Weights of a small mixture-of-experts language model, trained from scratch on English Wikipedia: 20 layers.
Below are experts of layer 15 (counted from 0) of a mixture-of-experts language model. Rows are named router (the router's row for the expert), down (a neuron's output weights, with its number) and show model dimensions 192-223. Each number is 128 + 32 x the weight over its row's rms, rounded and kept within 0 to 255.
Before each expert's rows: "raises" lists some tokens whose logits its average output raises strongly, later layers aside. This comes from a sample of Wikipedia text that the model never trained on.

# expert 4
raises: " the", " a", " their", " an", " all", " his"
router [120  96 107 118  78 102 132 102 164  89  83  97 138 165  94 133  99 139 105 173 136 114 142 167 137 117 199 136 193 134 156 182]
down0 [100 139 139 144 169 138 156 142 151  86 171 115  71 140  78 150 135 136  98 137 181 164 139 126 113 151 183 255  87  71  92 116]
down1 [106 108  82 189 126 147 117 119 123  99  76 117 138 137 141 131  81  67 126 132 101 110 186 128  69 131 162 128 122  77 138 102]
down2 [ 90  86 145 144  65 135 153  80 134  86 122 144  87 128 123 150 148 126  56 142 123  64 115 115  64 109 152 141 104  77  68 139]
down3 [149 114 118 156 130 136 114 131 120  82 143 189 119 177 114 106 102 167 129 129 154 113 147  81 144 126 127 127 126 108 142 133]
down4 [112 114 128 135 157 126 159 142 129 134 122  95 124 138  83 134 171 174 145 159 123 101 110 155  80  79 131 185 136 138 106  82]
down5 [176 142  93 157  85 124 136 169 102 142 152 153 144  93 132 205 106 125 119 121 169 130 144 123 152 164 101 130 134 128 157 156]
down6 [116  84 121  92 178 115 110 162 146 122 137 109 189 140 141  95 113 126 113 135 149 130 149 113 103 125 130  95  69 119 116 107]
down7 [165  93 148 133 103 130 103 106 133 126 138  80  80  76  90 201 158 106 161 105 134 201 139 121 176 178 170 188 155  94 115 163]
down8 [128 145 133 157 122 118  81 164  88 111 149 120 105 121 101 130 137 251 163 108 141 104 129 116 165 194 122 118 174  98 145 127]
down9 [ 67 163 143 111  93 150 157 148 145 108  71 107  87 201 110 103 121 161  78 143 136 169 148 170 122 162 166  48  79 141 149  86]
down10 [158 102 123 130 116 142 156 138 167 123  92  99  96 145 120 112 162 107  52 111 162 174  82 159 143 136  98 187 141 143 100  88]
down11 [124 149 130 145 145 105 169 177 174 117 133 170 172 144 107  65 108 135 145 105  72 122  60  92 155  98 114  54 161 156  16 104]
down12 [ 67 127 152 135  79 117 179 124 150 137 128  84 188  55 113 149 166 150 108 121 129  86 133 116  93 119 121 143 186 216  98 100]
down13 [126 133 118 115 104 119 118 160  90 111 100 124 155 121 143 174 123 161  57 177 112 134 144 184 135 147 154 109  77 136 122  89]
down14 [120 134 112  81 151 119 161 166 113 127 140 211 104 134 120 106 123 138 121 129  91 156 160 144 144 109 127 214 144  99 134 117]
down15 [142 140 135 124 110 166 100  60 129  41 117  86  96 210 113 178  95 140  92 136  90 157 122  96  99 154 114  93 160 132 100 125]
down16 [130 143 176  74 170 113  96  79  89 133  54 121 145 114 102 112 132 108 125  90 111 126 175 159 118 104 120  60 149  94 177 121]
down17 [169  99 115 151  43 171 128 130 143 121 148  82 112 162 181 106 133  89 127 138 128 150 144 162  80 108 140 202 102 130 133 139]
down18 [135 119 106 129 146 121  93 101 125 120 163 129 128  73 106 134 106  80 133 127 136 105 144  99 125  97 133 126 155 131  92 106]
down19 [116 132 150 158 129 114 151 151  94 147 139 169 100 124 151 134 104  88 156 109 155 178 132 180 128 136 126 152 137 194 154 145]
down20 [195  90 171 157 177  85 101  99 163 122 157 132 120 102 147 138 172 193 151 111 168 140 151 131 116 136 104  91 111 125  98 130]
down21 [ 91 114 216 181 107 151  81 218 135 156 147 179 171 137 202 119 134 140 141  99 143 143 138 135 138 138 129 118 125 183  87 117]
down22 [115 131  98 169 125 121 145 114 141  95  99 163 112  68  86 113 146 152  89 163 119 154 155 160 119 147 101 102 137  91  80 158]

# expert 2
raises: "att", "is", "am", "as", "ag"
router [ 71 156 153 178 138 123 174 153 127 161 121 148  97  77 149 142 139 119 118 104 118 150  79  73  32 158  90 134  98 134  69 120]
down0 [132 168  96 105 114 160 101 101  88 122 195 105  82 153 120 191 160 150  60 120  62 111 160  56 136 168  72  98 101 115  78 162]
down1 [116 179  75  80 157 107 189 122 122 139  91 137  54 152  96 147 141  72 199 125  85 130  82 110 160 132 143 147 121 210  95 127]
down2 [105 172 129 137 145 105 100 101 147 178  93 119 172  95 123 121 141  99 128 132 101 144 159 135 190  90 185  95 129 120 102  82]
down3 [117  47  99 159  93 123 141 135 157  93 125  93 182 115 110 110 136  93 128 135  92 134 112 129 145 140 101 173 136 170 119 163]
down4 [108 132 132 142 118  83 132 132 110 109 115  79 112 115 143 131 174 106  66 187 173 138 148 112 120 130  85 166 155 114 122  92]
down5 [119 125 147 111  92 127 168 163 139  93 139 128 170 133  93 115 127 168 122 143 107 157 107 132 121 139 123 142 100 129 155 137]
down6 [130 147 176 105  72 123 160 168  96 155 155 170 159 137 146 136 206 129 118 152 162 156 109 132  98 128 147  96 133 111 171 103]
down7 [158 120  73 112 165 100 164 120  65 146  38 123 173 109 154 211 132 104  99 144 154  93 169 185 117 103 142 136 136 119 160 104]
down8 [112 151 120 136 150 154 163 133 117  99  79 127 130 155 102 138 143  99 119 154 104 185 162 138 141 120 169  93  93 146 102 133]
down9 [156 109 160 167 153 131 165 140 103  93 151  98 115 124 140 193  83 166 129 103  96 143  92 114 161  84 107  98  90 142 134 136]
down10 [113 128 145 130  66 124 170 135 106 146 151 102  90 123 156  86  92 160 146 140 146 170 114 194 168 133  87 144 144  88 105  81]
down11 [145 192 171 139 134 127 131 134 171 160 152 112 113 181 116 126 177 112 134 108 174 109 114 144 117  79 117 129 113 112 101 148]
down12 [134 141 127 163 150 141 131 136 100 102 111 144 121 112 102 123  97 152 156 145 186 145 172 195 213 143  86  91 164 109 135 112]
down13 [156 108  76 189  69 177 107 110 131  96 133 165 158 169 168 117  85 134 131  95 130 148 109 123 159 148 104 100 149 151 166  78]
down14 [101 105 172 125 107 104 125 129 164 148 127 192 136 119 174 147 183 138 150 102  92 105  77 113 109 128 145  85  88 164  68 157]
down15 [126  69 125 112 142 136 187 115  94 196 109 101 151 174 137 133 176 162 122 162 100 122  37 116 142 112 167 179 160 103 122 147]
down16 [143  94 135 169  90 133 133 120 150 105 151  90 126 118 127 126 143 119 135 122 163 151  74 123  72  76  77 195 105 139 145 103]
down17 [202 146 183  45 144 177  74 129 188 109 147 110 101 127  93 116 194  66 124 103 183 106 130  63 117 109 115 191  49 128 114 145]
down18 [157 141 136 136 151 147 141 142 145 120  92 108 132 122  67 176  74 113 161  90 107 184 134 120  90 211 141 130 145 150 160 160]
down19 [156  71 123 122 105 148 101 116 135 103 112 101 144 134 205 145 134 103 130 130 141 139 114 167  89 145 158 180 128 145  64 100]
down20 [132 151 160 142 121 128 152 137  85 129 127 151 125 147 131 124 107  97 113 134 179 141 106  69 164  71 117 104 137 154  92 109]
down21 [102 106 148  65  46 181 114 128 149 115 123 163 147 176 123 159 181 172 157 225 109 139 147 109 144 200  97 122  97 147 163 164]
down22 [ 99  90 130 143 137 123 103  26 147  71  95 172  77 140 159  92  77 127 127  88 129 151 120 214 116 140 114 207 142 107 132 118]

# expert 3
raises: " and", " in", "-", " for", " of"
router [182 155  99  98 162  76 135 169 117 113 165 150 106 162  80 129  85 170 141  65 162  90 160  70 148 152  84 126 140 141 175 114]
down0 [119 114 114  77 144 148 110 131 121 105 121 180 139 120  93 154 156 112  85 112  89 152 151 105 178 161 162 232 185  62 173 186]
down1 [103 176 124 140  98 153 102 136 100 119  97 156 123 137 157 186  81 136 102 144 147 151 123 153 120 109 131 164 120 156 122 127]
down2 [121 179  52  70 134 136 106 141  56 154 130 118  93  96 125 118 198 139 155 138 108  57  85 134 160 132  72 188  99 111  86 103]
down3 [110 125 126 149 106 139 138 120 120 142 150 155 106  99 167 180 144 127 154 103  57 111 187 134 150 150 134 118 134 120 138 118]
down4 [ 86  82 120 168 178 150 105 136 124  94  97 136  93  67 112 111 156 148 141 175 162  75 134 121 108 123 126 148 145 117 169  79]
down5 [125  87 154  70 134 184 122 100 156 104 165 178 106 144 125 128  65 133 120 154 177 161 119 110 166 102 129  56  87 131 130 140]
down6 [119 138  93 182 113  86 199 135 138 144 122 135 180  73 155 144 158  40 130 151 135 123 186 105  94 118 118 155 122  86 109 134]
down7 [147 154 152 132  94 190 143 135 151 112 145 134 122  95 118 155 187 133 134  88 105  93 166 153 127 154 212 146  73 131 123 133]
down8 [127  86 107  94 159 111 129 103 133 190 140 102 202 117 140 101 128 132 160 147 156 113 102 123 142 147 135 138 159 167 153 165]
down9 [115 133 145  99 145 125 136 135 135 109 126 140 186 151 107 165  58  87 126 130 104 156 122 164 126 195 170 100 108  65  97 105]
down10 [112 126 103 134 143 169 160 160 110 157 149  82 100  71 115  65 153 103 100 125 115  57  86 123 156 113 148 169 181 144  74 103]
down11 [143 187 146 152 130 179 155 168 148 100 111 140 136 134 143 144  72  92  79  96 142 160 131  72 120 110 123 114 112  91 175 140]
down12 [138  94 130 196 141 177 135 177 158 125  82 141 143 178 156 109 152 144  68 134  76 100  91 117 130 117  82 121 115 158  70 155]
down13 [118 156 113  98 143 140  60 169  95 138 145 136  97 123 127 165  47  93 109  73 108 161 112  94  85 179 122 125 169 126 174 143]
down14 [ 98 127 149 114 160 148 109 116 147 148  69 111  80 127 123 119 137 111 145 166 128 150 154 118 103 108 173  86 122 107 146  46]
down15 [101 191 136 157 147 101  82 102 137  36 132 168 160 112 154 115 138 142 126 136 157 175 113  93 141  68  90 133 138 129 123 130]
down16 [ 85 111 124 102 115 148 151 167 204  98 108 130  89 133  87 110 177  91 143  82 158 180 145 144 162 161 164 153  99 117 120  81]
down17 [105  80 169 161  90 142 143 125 144  63 125 140 166 102 128 107  77 158 156 110  72  65 109 224 159 151 124 131 137 114 133 108]
down18 [154 134 134 126  91  84 161 127  84  71  99 109 190 115 159 105 118 114  88 179  97 100 138 179  80 124 161 164  96 146 125 143]
down19 [106 117  98 140 154  68 106  86 128 115 116 133 152 110 186 127 106 152 129 124 167 146 111  99 121  93 141 112  97 136  82 115]
down20 [116 161  34 101  85 100 161  93 107 114 193 171 153 219 109 180 143 123 120  99  71 167 171  93 154 110 104 120 169 121  82 171]
down21 [144 130 105 135 158  78  80 125 138 121  78 103 114 144 156 195 149 155 162 127  96 141 159 166  61 152 179 117 133 133 151 145]
down22 [104 118 109 118 162 101  64  99  80  93  82 151 144 154  78  81 120 176 130  90 153  72  91 147 100 134 172 166 147 119 111 143]

# expert 5
raises: " and", ",", " in", ".", ";"
router [135 142 175  82 100 223 118  67 153 119 146 152 129 152 120 101 206  99 149 198 116 127  88 184 133  94 149 108  71 129 164 129]
down0 [125  92  87 130 131 112 124 167 123 150 136  72  80 134 167 147  88 128 145 108  92  84 110 114 145 113 109 201 125 105 152 169]
down1 [125 145 161 122 110  74 104  81 172 103 135 103 115 142 143 112  65 111 133 104 107 165 102 143 130 166 134 163 184 145 105 173]
down2 [141 125 164 121  73 120 126  59  71  88 126 114  66 129 154 160  76  93 203 155 164 132 171 112 137  75 180  73 132 114 108 130]
down3 [121 149 100  86 160 144 182  78 162 115 104 107 110  86 160 127 128 168 130 104 127 122 116 157  76  96 162 213 159 148 149 111]
down4 [141 141 140 130  90 101 151 139 119 120 103 172 112 191 148 106 190 130 203 204 166  66 126 104 130 152  70 145  91 161 102 191]
down5 [131  81 142 158 178 131 195 148 152 149  86 138 153 116 136 144 101  85 151 121 152 187 103 107 113 150 129  98 191  74 164 156]
down6 [168 112 150 137  93 172 148 182 146  80 116 140 138 136 123 125 120  80 116 138 141 123 164 160 119 170 128 156 137 143 133  85]
down7 [163 148  77 156 149 146 119 126 186 115  76 119  97  90 131 119 130 147 102 116 125 103 101 163 115 149 151 162 136  46 120  70]
down8 [131 136 145 155 174 115 104  88 113  98  71 100 128 163 108 108  88 106 167 140  68 158 153 138 120 112 143 112 181 115 172 142]
down9 [100 106 152  22 166  91  99  94 116 187 106 153 100 110  97 113 127 123  81 196 170 152 174 172  51 144  96 151  99 106 146  97]
down10 [ 95 169 157 124 176 138 115 152 120  66 161 126 169 149 102 168  95  81 121  71 137 147 122 115 123 118  95 137 160 154 105 123]
down11 [146 142 104 103 143 114 145 160 141 124 115 157  93 143  75 132 107 205 145 134 159 155 175 207 129  95 105 154 159 120 136 131]
down12 [131 122 114  76 168 136 136 168 137 153 126 172 113 202 155 149  78  82 196 124 131  90 132  52 112 124 192 109  86  86 118 136]
down13 [145  89 173 104 181 148 130 166 110 139 114 149 134  98 177 131 130 148 120 127 138 144 152 131 147 130 133  57 121 130 112 117]
down14 [138  97 119 138  70 148  81  77  96 111  88 135 145  74 157 160  91 145 136 135  94  98 123  94 194 115 137  89 144 144 150 104]
down15 [148 120 146 217 129 129 194  86 137 173 174 144 149 141 132 155 136  88 103 186 128 135 157 155 106 170 130 118 178 116  87 103]
down16 [169 141 145 188 101  60 134 151 109 126 157 143  70 133 135 166 148 157 166 119 177 191 115 125 133 128 132 157  48 124 130 101]
down17 [117 112 122 103 149 109 169 162 153 144 166 150  84 140 152 122 133 124 162  71 148 153 106  93 145 140 129  72 164 106  92  85]
down18 [104 108 177 144  69 141 131 120  93 134  99  96 197 157 145 110 126 113 154 144  92 172 119 132 141 145 168  58  77 129 139 123]
down19 [159 111  98 106 123 142 125  89  76 125 133  80 164 106 137 197 173 121 118 121 211  34 170 155 156 110 116 111 125  88 138 194]
down20 [ 77  85 114 155 116 103 154 163  99  49 112 159  93 117 104 129 110 125 111 125 138 123  95 103 178  89  94 175 139 146 127 130]
down21 [184 154  85 114 136 109 132 164 125  78 155 163  80 144 128 124 118 120 143 125 119 103 100  94 131 139 147 125 156  73  86 172]
down22 [107  92 168 137 127 209 138 151 127  98  58 105 162 182 146  93  99  66 130 113 145 121 134 110  80 115  79 205 141 131 168  75]